config = dict(
    moe_layers=[0, 1, 2, 3, 4, 5, 6, 7, 8, 9, 10, 11],
    n_kv_head=1,
    vocab_size=2048,
    qk_norm=True,
    tie_embeddings=False,
    init='uniform',
    final_lr_fraction=0.0,
    z_loss=1e-05,
)
Below are experts of layer 4 (counted from 0) of a mixture-of-experts language model. Rows are named gate (a neuron's input weights, with its number), up (a neuron's input weights, with its number) and show model dimensions 0-191. Each number is 200 + 30 x the weight over its row's rms, rounded and kept within 0 to 999.
Before each expert's rows: a language model's description of what the expert responds to; "mostly gets" lists some tokens that are sent to it at least half of the time. This comes from a sample of Wikipedia text that the model never trained on.

# expert 4
Year numbers and year-range parts like 2018 or 1997–98, plus adjective endings ic, al, ary in thalamic, multinational, honorary.
mostly gets: " 2018", " 2016", " 2020", " 2009", " 2003", " 2008"
gate0,210,229,181,198,166,201,235,214,215,240,247,204,179,237,198,171,219,186,208,214,227,103,230,282,194,178,189,202,268,186,165,230,201,156,217,197,196,208,202,188,188,268,198,127,203,194,170,173,236,190,262,182,224,202,229,283,213,229,222,208,174,186,209,152,159,196,220,198,197,166,197,182,196,256,202,216,232,169,201,204,168,204,173,144,211,218,186,226,195,211,193,238,163,153,188,235,212,181,204,202,233,176,220,171,204,205,233,210,178,199,228,211,232,219,214,217,215,215,266,235,250,155,180,222,215,201,159,177,160,194,234,172,140,224,220,185,239,179,187,201,207,205,122,249,228,178,203,185,209,185,289,202,204,163,141,211,205,169,205,250,209,226,190,206,200,188,266,220,211,173,205,205,206,226,184,208,158,201,227,204,224,227,240,196,194,236,148,231,139,198,215,209
up0,142,176,157,180,208,267,212,171,171,189,203,231,203,184,214,182,172,192,92,193,166,177,178,208,182,188,278,195,178,167,139,198,242,193,198,264,221,214,189,186,207,177,219,244,240,225,196,175,163,171,207,175,219,224,213,241,159,206,170,243,206,201,166,240,178,235,234,218,137,280,201,265,217,213,213,198,216,218,231,178,239,203,145,222,212,248,268,218,179,182,219,172,223,232,172,160,190,246,231,196,176,212,190,177,184,197,210,247,231,240,212,207,138,193,228,196,152,197,157,199,161,215,198,224,202,195,194,221,198,200,224,213,242,177,252,195,155,187,205,235,248,234,214,194,188,179,234,190,212,184,179,178,183,214,211,236,168,234,213,215,162,206,190,255,219,255,240,223,222,210,222,220,185,194,179,135,226,195,180,207,167,210,207,230,199,163,186,191,195,244,242,202

# expert 28
Final suffix pieces such as ed, town, ful, ted completing words like Leeds, Lockheed, Hometown, peaceful, plus headings like After, General.
mostly gets: "After", "General", " head", "born", " control", " lead"
gate0,236,186,209,142,179,231,219,191,188,188,190,202,206,176,198,209,200,237,174,225,189,143,214,171,154,246,206,163,172,175,194,198,198,170,166,199,234,146,211,158,250,226,183,213,179,256,193,180,196,165,156,191,216,119,315,219,218,153,190,218,260,157,215,224,208,178,240,196,172,224,213,217,220,184,224,172,219,179,155,206,166,199,220,143,224,209,217,200,236,200,254,214,245,225,167,166,216,234,209,230,234,202,160,195,203,180,184,242,193,202,156,161,188,238,199,164,185,221,203,171,213,173,270,219,222,186,189,262,172,173,206,220,140,226,180,235,172,180,245,179,145,257,228,237,146,185,205,219,199,234,202,211,178,176,194,200,199,179,195,155,199,136,251,192,218,255,207,169,209,236,226,223,178,173,176,193,231,216,209,247,224,199,164,195,204,199,185,178,193,214,227,172
up0,200,223,208,181,202,219,261,203,173,114,195,240,184,172,251,221,261,210,214,218,155,188,236,173,214,226,235,146,137,237,192,222,189,208,197,235,202,226,176,172,178,189,183,236,197,217,187,191,192,226,200,217,236,197,194,168,186,202,215,237,254,225,174,188,209,172,217,171,190,236,266,208,211,189,196,205,170,217,193,246,208,225,224,155,183,226,206,202,187,188,256,188,208,275,209,213,193,251,199,201,205,183,162,170,253,206,170,199,207,244,199,158,205,219,212,212,173,190,255,187,219,166,220,231,194,234,234,189,187,253,186,220,157,180,189,191,172,237,273,208,174,204,215,209,116,150,221,236,199,229,244,231,255,177,236,216,192,225,183,172,216,176,238,153,201,201,184,174,197,239,194,222,180,187,177,231,173,201,229,268,231,247,185,219,176,199,242,217,283,171,261,185

# expert 1
The piece p and short word-initial stems like sp, st, trans, pre, often inside words such as shipping, https, typical.
mostly gets: " p", " sp", " trans", " gr", " po", " Sp"
gate0,169,222,169,136,162,172,232,208,189,183,248,192,207,190,156,210,212,143,207,204,146,210,220,203,245,176,180,200,164,192,137,192,215,178,155,233,225,163,197,230,175,157,232,188,230,207,261,154,173,176,206,171,234,216,242,220,207,256,200,230,177,185,229,182,183,239,169,214,202,209,213,213,196,205,227,191,221,273,211,168,151,258,233,198,249,176,131,204,253,192,228,201,188,160,153,192,218,170,140,213,191,226,189,246,213,214,208,200,221,216,188,198,258,175,236,187,222,195,222,143,181,205,216,193,198,210,196,208,179,186,205,229,144,284,174,171,262,197,243,154,223,211,176,194,171,159,193,150,190,191,230,204,174,197,241,198,169,181,224,195,209,176,214,248,193,158,178,251,199,193,160,287,180,225,192,191,237,167,215,222,176,184,188,172,237,212,197,181,186,229,227,231
up0,231,198,226,224,230,200,186,208,180,195,184,215,149,209,235,217,150,241,196,180,263,166,226,217,192,179,224,188,232,152,226,214,196,220,235,192,215,254,187,149,216,241,173,208,162,140,151,262,221,227,184,219,185,201,184,228,189,184,163,167,193,201,135,222,239,210,201,223,140,218,203,229,269,198,142,273,210,214,179,208,216,160,181,171,184,200,213,209,184,222,179,184,216,223,232,280,144,207,264,229,201,205,223,145,187,152,180,223,192,236,220,191,138,230,160,225,183,199,163,197,166,196,197,176,195,213,176,204,195,225,175,202,210,142,210,256,173,216,185,221,187,204,198,183,206,198,223,216,187,237,155,213,219,193,168,215,229,171,186,245,174,215,146,199,244,285,224,205,241,198,202,159,227,142,234,180,200,230,250,205,239,219,185,215,181,252,196,188,230,189,194,220

# expert 20
The plural or possessive s piece attached to a noun or name, such as program-s, Photograph-s, Jaguar-s; also single digits.
mostly gets: "s", " 5", " States", " Ca", " 6", " 9"
gate0,228,199,170,205,158,225,212,208,243,201,259,213,204,247,191,222,217,164,185,225,168,152,159,206,262,231,188,220,178,182,209,187,183,199,164,179,241,175,176,151,206,249,250,232,168,188,240,219,183,184,276,250,184,204,239,223,188,208,184,186,204,225,255,162,250,205,203,190,210,241,150,156,180,147,200,188,188,166,275,210,214,193,205,181,202,199,195,254,157,201,128,209,227,228,233,213,196,176,146,198,223,180,233,187,175,168,261,188,206,162,194,206,229,204,219,218,221,212,267,211,177,168,201,184,187,222,207,230,218,205,203,214,211,185,222,186,245,115,199,228,244,166,170,240,274,221,200,197,208,274,208,188,189,231,228,144,231,206,192,213,199,240,175,191,175,175,187,166,242,179,211,221,182,177,203,204,168,214,202,172,243,207,220,258,199,207,182,224,156,234,223,160
up0,234,246,176,165,236,176,198,257,213,234,188,192,189,211,165,226,221,169,232,239,235,201,218,240,205,208,214,232,208,196,246,163,129,222,196,213,218,197,208,235,192,196,232,201,142,162,209,184,139,224,223,181,211,211,213,201,221,219,213,212,229,156,162,206,223,196,198,176,246,196,197,181,202,170,192,204,213,192,251,197,186,183,270,177,220,172,182,195,168,227,125,205,162,255,124,223,177,259,194,161,219,160,144,199,186,217,111,192,251,196,214,195,189,184,212,231,229,213,227,192,165,197,213,168,147,195,242,148,250,221,176,211,159,200,142,179,239,187,194,222,213,238,149,232,240,204,225,182,232,166,222,161,212,193,209,176,208,148,164,195,216,200,209,217,211,134,171,206,260,245,193,228,178,240,231,232,171,184,243,186,186,191,220,179,200,215,151,191,177,177,227,176

# expert 13
Word pieces after capitals like B-ook, ISBN digit groups like 978, semicolons in number lists, and place nouns Street, County, League.
mostly gets: " Street", " Bel", " building", " And", " Sea", " County"
gate0,203,212,185,142,197,164,298,182,179,195,185,188,167,183,176,135,213,248,251,219,243,145,156,224,136,136,214,213,206,171,178,191,169,235,232,189,188,236,258,220,193,187,154,160,205,226,218,190,219,228,166,190,223,166,177,200,178,212,184,172,197,208,183,217,220,212,137,218,162,196,224,209,235,130,207,218,208,163,152,163,147,210,215,235,197,197,193,161,195,192,215,198,209,209,134,197,202,193,206,223,260,219,161,227,192,179,228,157,255,166,193,187,219,193,246,200,215,174,159,208,232,175,197,169,233,205,192,158,216,146,202,182,227,173,205,186,222,193,165,263,182,208,171,195,175,203,170,170,163,212,152,231,237,153,183,145,214,160,209,221,231,273,209,166,162,159,216,191,190,210,191,181,208,207,241,207,156,185,222,226,241,237,171,222,173,191,209,174,186,223,229,205
up0,218,197,234,211,171,181,192,226,190,152,208,244,179,254,248,203,231,225,230,206,182,238,200,203,183,215,188,223,154,236,210,196,159,177,214,175,161,180,259,191,203,199,212,173,209,200,179,240,222,179,194,188,141,195,241,180,209,200,196,193,252,175,194,179,231,164,200,180,139,167,185,221,212,168,177,243,143,202,170,205,218,178,140,209,182,208,160,227,212,240,186,201,190,201,169,218,226,189,170,181,200,181,182,197,171,201,240,148,217,220,166,228,179,222,214,211,176,217,194,196,208,201,157,263,209,190,170,178,199,156,141,269,256,160,203,157,175,183,235,252,186,187,214,222,185,242,179,188,90,193,155,226,226,188,192,180,194,171,196,236,285,144,232,200,195,173,204,166,128,196,236,214,191,237,168,155,181,196,163,213,197,206,168,248,197,211,187,222,119,183,194,186